Below are experts of layer 6 (counted from 0) of a mixture-of-experts language model. Rows are named router (the router's row for the expert), gate (a neuron's input weights, with its number), up (a neuron's input weights, with its number), down (a neuron's output weights, with its number) and show model dimensions 64-127. Each number is 128 + 32 x the weight over its row's rms, rounded and kept within 0 to 255. Numbers have three digits each.
Before each expert's rows: "comes after" lists some tokens at least twice as common just before its tokens as in all text. This comes from a sample of Wikipedia text that the model never trained on. Tokens count by the router's weight.

# expert 10
comes after: "\n\n", "\n", " =", "==", "===", ") ="
router:122108169089115069073041164124084072108116153178154104170119103172110128167144112160113125120111074130097182136120137114130135140101118164172057095137127110158136148169181131079149189069142144
gate0:180130100175159128161112156129110157130151104143143072110100088148106122096149168168100143080120114100106098147166112186153108129142115134085151123143106177180112117164123094058135099097204078
up0:106139163164172165146124179139164146112124135139068147140120204065107120155155104148125108120137143173144128125079151119070149107175077149150105132110116115176168171060109135105175124167148097
down0:096125157183127121206140135086175128153164129094125165173136102133109168112102101148158100148121145107127116152109098106052156188150132121141087094092086141105162151075098102117117127173121129
gate1:139081158089126110100125130133146150156126097129128168104134213152118153149144145118054183129216157153110136060140087141152067145044075102133131108115128153118146107068117150162100112050125148
up1:166128140063166104132087055138070091131189128118118095105125074159066101146155152124099133147118175133143140180136070054119128097159153146129113129150135097136154127115140130101118158126094131
down1:159117143168162121141164106114076106117131127094110109117039112102113108143130082144167151178055099190147073115170178102138108148128148073108137120082128145122124158085094197172112152106113098
gate2:121098105076141068089138090103135106059146096108143171142130161078111150150127162158082049191097084154136157166092124137166144183126081087134163108065115149077148167116080159153168122113101121
up2:115130147147032174137122127129118137095077160110085106125139154129136109145155114146146186107180124107184115085148104132118096100136127108088092150206111037178103062100146108116141157121128110
down2:166087176167082151149157131124121177100059135123140123189078149154183178129114070081099132126105105186087146143118145149163054153166179147148063148125147113143118145111127145090194159141158131
gate3:176129115111132169165122189130143121131072141130089105168144141101141125142139121228179127126145124147131150152107135146176176124098045146077147184183169106125123205112180173116171067117164119
up3:132170168070139180122106102097114138136103136188130100148073135138154116084136161118071129141115173067185110090141160114101116138115158126136092135105106131152093112106130102181129122080118164
down3:127155137143120130141155143165087082135151130150119104151167109106160118090154086089134106161086145160072139074122025072122125132146100147140116101049152118142143134175102129127121157148097154
gate4:111126155040109114167138168073106131183107128114093164107115115134097082124143153094085107112160116136162142127140146118190093117112099107149165113171142112144124134104131142112091116105182178
up4:034117134096148103119133132079139091185137163083117201070101104143129078119147166118097114173156126151142148094123124089145125114099128138106086108148114147137226138117095136090122156144125154
down4:130070147173127081181191158181165112113116102152146116120126172157139110147126093075154117152137182140182075175112154101101143171155090108164149184121090112073119073172109123129158082154133159
gate5:157095154073091109075124097142126127120138122123104102146111112074136145090152107069092165106181108122165174189124194155103131179047110144101113143182167132161077137081178127150132079099169150
up5:154155180099159118068093097136131179159124131100115149163108090069129117125126110118091149117193079149170123156116141173131139135083084124094133138154122155157059143117145121144118101100156088
down5:097126099095120164134114097159123238096074065138058114108163139146155174123125159073130135140160158086145128170139119149116140114161126103135195181172094151181171119143130137142148130135151149
gate6:139140120151086139133106085118108103133121104117154117110132140118146079097124107171149111110068092127205116097068210073160163062181110163128132117080110178133176172071160111110151119136126126
up6:085147083073106156151216106117077099166136115167155196064110164104157164143067148135142131167152149093137093153110126122164193095147149117090177105106150102121051139055175142155060124101176159
down6:084082142119153141166146146098097169145137115134145169111113119157114176106159119095115161173133117150095109193130182130116107146139136151109164050124146101143089154152092116137129121166152129
gate7:106142126175107148194142166145136140160149111159099161127146095162131072075067133089124187139072138110097139170123145129162147153134125152136100211104157172145126120156152119145061160132168083
up7:099132139112118187125140144140114145158129103105105126109161112114111141173156125128178109086140122165127123105166060097132094129113185122078175122151118125119146111071076123077116100130084158
down7:117132109133116135184106130138113102081127086162046076181136154137165113115131158056138112092101162155083149060143129182097152136160082156108185122099151164172130140154140058072186134101115151
gate8:141104175095119092107120120149096147104159136174099128111121120166228148124106108099051128118119094159146202181088131110158131150096088095129120112161108072125105088151119149102179140167155155
up8:134119078082150132155061075136168110126118116148119120149129078142140205143072142109104182081096129067137087142107219129164135157113109110093134117189131111144092127125131111133180152135139080
down8:099169138115131119116178143115167147148100125143169188179135106141167146094067161066138150148152120117159097113135133100101136147090051127115104069119091154123129185158181145122114174094088079
gate9:169126084136118098099127081170114078069127133117122139108075085173153158066105090163115097119147113092137161110125140056166133199149104089148102136049158125197144105132180116118148164174159095
up9:060177151147155166139100208121176166174122102076143145155182181073062103169145170082139198161123098165140056099127154197104098095119159144100126127196099154077127165129104122167120122105107160
down9:123101148124082179078138108130149110191127089129076165095114182133112138177082152152066085097106148136098122166115124125125094143154102144129123097197145146122082071084153058122147129163086121
gate10:206137102149095094162121163151127116089161109105078122109146160125179114138120111123154134170105097100139176173162081107074083141142105142117097157112126060050135153148085103177195120194159121
up10:073102164105156127120129117091143144161072115154158116156114100125084149106128120103138093107161166161143103071130208127155167096108123137142135105144106178198156107088201124100052075073124120
down10:139149103117122099152076077136105110120089100154133153146113147082093107136116112073127166155162175102102197102102214154163148182124115078125120107114085127194125168182168130140117158103119151
gate11:121159142106089091141127142136136099137121121068125097163120103140094124111093161127188142120139126132128105118101124141109155106142102200095154165134142121114123096153161081130102153150123107
up11:105179181060139123117125121166108143079121111143082123100108141136095137112177140119110138129102143120127081109096112093120160049133116172125130155159118149114118115125160137131106179176106049
down11:121097106106145191105169163094176128111139020179210126142144148129061105125106129106193132121126159098132124100130127037136152155214203130032167105119144137075096104190127173130124115177130143
gate12:150118120102160167208103150156134120111083124149161116148117125091091151114160078196124109067146121113126127154131170110063135135147083131124163149103235145096136152161163149099161142133149101
up12:148100118095152165188113125157136112118114110150165124142089070118118155087143111205133081106125134105122138145129152105100154133173104156096151151109242151090129146147155188132128143161159069
down12:135130204122127207154162129131109097135169116169146120172142068131121129118094115155126169162143094178165156130135096120089090111112121185093141142094146111173129103131123112115151102100167079
gate13:141086165136121105142086141167160107126170128088111114163147163182166112129148114134127093173157075131179117122092138118112150158105098118108059141193095066159099157169133163124193091124122110
up13:133113123166136121104086132088106120136165164107120135092097073176148127173137187110105139130124065142178170074122090074111159160138135127152101127119116104149185067130088181090082155151091110
down13:114143165140125151162077100090103129126092134178099079108141106051076110161112126092136105138121071173126114191074165184179137147156077120157110134163115123124133087124128138142129150118165113
gate14:123112127141133136046183126096194117121139122140159072184139129130122130092132145178101149166147085101126132159069116173083122100104111182104062094180084115135151138118085122137190115114110157
up14:116194114144110102114055086130134136139140120120156139078125139082195098159114132147117111153095150108090128092076103123099097141122138135122115095147152164171105096121151126089100106147109152
down14:127121112175108180054099160094141103095180070105172089175151092106173134157147121116124129175137127121138127126104198050123114122128103114148151126126104135143184101144125180148126115158061143
gate15:183141144174150125194108153177155116064165113188115131108043147175142158153159089158115124153106054125100187227091155158120117141119077087116086103144171134114175112138159112114123127091129171
up15:141138142174155115167121176164145108088136110157133079110063116184142161104124138164112161138142092126136166196098162098125109142110082107136088101134150091116179103154158099135134140079130199
down15:141035105164118166134095120131199104153108129203100133115128156114055153109100135117047144102127124103152134098111126162136135144097093178165110107143116180110114099089097065166120144110145147
gate16:136132072134160163156132165101097105133156076086154113098150053164125122087152085087114114058098136197074094093125163136155108043129124159117171125115121147134136181098154120164120100136117145
up16:118117075103137133138120102159136164181136151158089066128082148080103175136151120140147194151157163111154161107161091198054149127098120193122131092109158155142156126129161157134195103068140109
down16:160109143133120119117150116064066084113102206173141186081142077162111177145139087169176149107113083107112094097118117104106070141104156152092113120172124083152088143102084138182123093180110150
gate17:074156097116088165155145122122095112102120121070143139170153138139159093155132102102124148081119110101126103146111148177114161175112095152141103107168136036110162050105130126085111128125089161
up17:138114083105115189135155139066084125115099117100174134174113165119136116149117057102128154116039129148145133180138151165163143151146116141088103122122118130172137069127110113079129156156102122
down17:165166101151163112145144187154120192122136117077186169137086088106109107127127076150098116089193111080099103135132141124216087139118165102118135078132136132200087080168155138068126077129167156
gate18:079022100164126104175138132106141093111120137164118080114127096140111134116126131077094121150157102153141170074112145163172104119086133123136111110171153127180142150076119077168149160094138091
up18:155187123102107145129106144173148156124184125061117163127148148119163135132138141204128133082100133112119073159135109120072116144199131181153158147088103103048122129183144162082082082191139162
down18:138122079092128130112110161145159123133153149167165131107128131128155114146204142183135101102143114165107109163188145095102134161121133136113104068129144162088078121163138136076184099109119117
gate19:086132121184125138126076107138139099088104151105165113098167070132095036138113122152135097134113144177098071121073152089107183113108156129148132156101176125144171131185110153131098132106146118
up19:119103127138171147095107170141119203151125122173087088142157118150120113125102132170121122135159076097147187134125121093155111149130140143105102164125128122069129154079169099136085166122124173
down19:120117134109074123111174106094097146111114131110125157202110098113112158088134072069115160120096121082097141073102065095148161130148164115125131163157126149141144089160130176128116094068141136
gate20:134097155083075116154123109135194098172150146171155155175141080121127135188138109152157128116084138144091077103113095088143152220123175080114062085144095153103135123142117097079051154091170057
up20:171077175130096177147086065141187117178103128169155135175160097139114148114127102115130104072139135164075082116092084085106128142126146125092084090169144164126110126101092129127076166100174098
down20:115184164141092120108112130119133133123119103198125137152101164104137103125108134115073123145103141141153171100132084156084159148102111139121189129147132133107109136149083141089081176080138132
gate21:077158132095035114152101108069116142118081107158156127102110167163085065109127142139163124111082121124115159169123077169144134139089159080082166142125156143165116082077141109117077130115149121
up21:176121182162122115143125121128123120099145099107148125171122141055139164152141141152130099118153140166102110117121145049090116101132104164196080134146104125106171173155121124132098090100080132
down21:113098048063126159092079139131133157119192127125169116162162096092196124080140141159162129123101172138165095168082153113147087100092139165144138108121133110190147134213126088130132088090170178
gate22:145125093135120121056179130091152182128149116165112124125105110160092147093140073150137119138169122132113216124060166182096102124158119125154137161140150101153146153133079051131134134121142090
up22:097191075110133093160116067092083155152116116097127083192154099084113148096107147092062137105171125096123156128126145135084101157127148148112167181127175133130176117111167125105199133157125121
down22:143190119124134146167134140092141133128144144135146209150163072131174109118155151077153105101207105150087099130123181114125151159171110086121148129177176140132102130093129118164108138136124107
gate23:114109170127155074116111142123121125155170128138181108144095125121126080154104142098176160103084134203149122152135078133141148086142096143095147109048080100117091152157117084129165145121107131
up23:114124199104138036093153105151111081119162167148184111105164153124098120198167145153098135124147182138130132149161127165142164098097166166147146112097133165087150122131103120141149198074037053
down23:121141093157100166117134145154140104097121143116100066121121089117126127116145139176116120165110177149162045111157154100162142140108115139142144119113144120132212124135171071090127093128119116
gate24:101150175106101122072126170169073143127142155099168105144111150111129115106131106145131154105167140135161149105045054141136122123091110137070139120088127142136076167148118090138137105114206134
up24:156111106125123144193149140123133142113120089132073107156168124137086167096125130098163125179090107105110085076150182092146123165154161124194115150146141143083165116137133148119108135126127105
down24:123093155102088146135106102059107116088093102140150089163151076168106112070086119079127144091129125171122151155138139150101146083088071081106128068132144165134143116187053095164138147130137077
gate25:106120195152135144151102107139206047089085110117096129075068120155169137173126188150135179120137106129182115111124102104133127170139136157198056068211113123146131128176128154077061141130146135
up25:173148087142129140109141148102076183146151159117175133173167120144044123086147059072110112122127151114084124127158161163108091078097157118060172176058176106129128123103123071153162105132088109
down25:182104088122131084156136126120115130160070122123164117167117147146118131147127148155098121157154156094153157127132132132130154143195137173132108124124088128076085160072129192126112155089156116
gate26:108152102081101096136114095101093131145110075151150147090173156172092120054122146131103148102078148072114105118125085136154129111177117137174080135170132163209116127148122127131165101184124107
up26:093100102115108109143104136146082166166150078091142136095154174135134099151140181135101135119060169097076122131152090112131120147180078132189100164163107132192175152141114160130154109146125041
down26:131121127159105088095098103172120100116173044130096160100157152157159134150180110108160057158120120107148140157120109172053130129123112107158123089081115108145103164152134089114160065172123090
gate27:092079132160137139099104135049122188127095151111091072121153206157126116083150112140124137115062109174064114164150159203170115134102107116119123174184132124147136126167139175086143131129171107
up27:107090170119156098098117111099148153162128150168154098100127122155133119113119101135129153123131097162103129135168108154127112136126141091137086143124130157116172141105123120108149101089133115
down27:156124137155207104146156102123155152122124142087136113131171137148134159100126138107155114152117115115096141082148188121129080114158170082119111086159080122134107193158137144083116157150144118
gate28:081119130133156168159113146117088167081166139091141137111162137116137042088093108063160156147128109170156172157100053174085134168103095086161157104153066141139156156073146150141121080126051161
up28:157198135126086095104120105142152082166096096173096120132122115141131149154147131174113122127137126068109098092125161100109112115161129149091084150111216085126096141178136094131131132130197099
down28:163148168101152126176165144097011172111124099172101106156100147092133141164172120154079132122116099097162121154138144124076112141109165106124071132082117152111089083123168069110132139124084126
gate29:147117158082135080144143136159135128166149138091202082124142121073136085074157172131147117120127124116095114111105143156137123106151088131133068114131175167140139155131088118148092131142171140
up29:167127148122091086125112146139162125194123125143171102111159091116108100120143188148166115131083121125113059095139130114118135119129141120093122135151152180116114159153090128150085150165129156
down29:144164132154123111137178101058148133141105136084169026133125120115091116121135124113118166131066048120131107138142189114128152142094186133068119187147146136199108103121093125119124149140102096
gate30:137154145160100112109126170112130147135177104221133167129119125163186064158202136043095163151102065147144153124148087109135131095120166108103139081176129124183187121161168147148086133180134070
up30:135156131098133109173134125099123147155133121166193179146105136097112165131132097095125139138143119117122066137150125175102115133115128162139146149096140151098132166117097111116102103149118140
down30:173107130116134134133119101117144140065037141132155115162085139164125171161127116066092207170134113184143195136082109144121102139098131093145128120152144106112046088120119150153154183072154186
gate31:099103109156118118152160102164090151146096093113157110091097115125168162099170088127166131068123155113119124148134099151100122170159119190106156168111140107094108095080144127133176121111093147
up31:117182184086150188128141144105109108084106098138078131183094132137086052131068141140066120161118104144151105100104122161187142115103111110098120089126095158136149142160119116092080136124102136
down31:158175125076171106098115105198169132095115159123072139144182121113082114174102154085189137163118149107134081077068057151100118156102185138160124134133097095140058121142121192127138137133191120
gate32:065132177105131119105116171145167137209186138101114096133056126154134139117107104125135162149111101146175084118114123088173123169091092103160094141148091139156153088171168150106133126053199157
up32:116134203121124135160151116106156135132126247127115122137108110168178098195133147114182143119109139123178091168186125123175115146125109098094120106138107106121121193104147174107094129113143120
down32:154071124112095078100138059162120120115154092079098142138127120160115077103126070111071156115115140179088163134101124141097120162110128126073069085188120115205120089118073115123132158134156120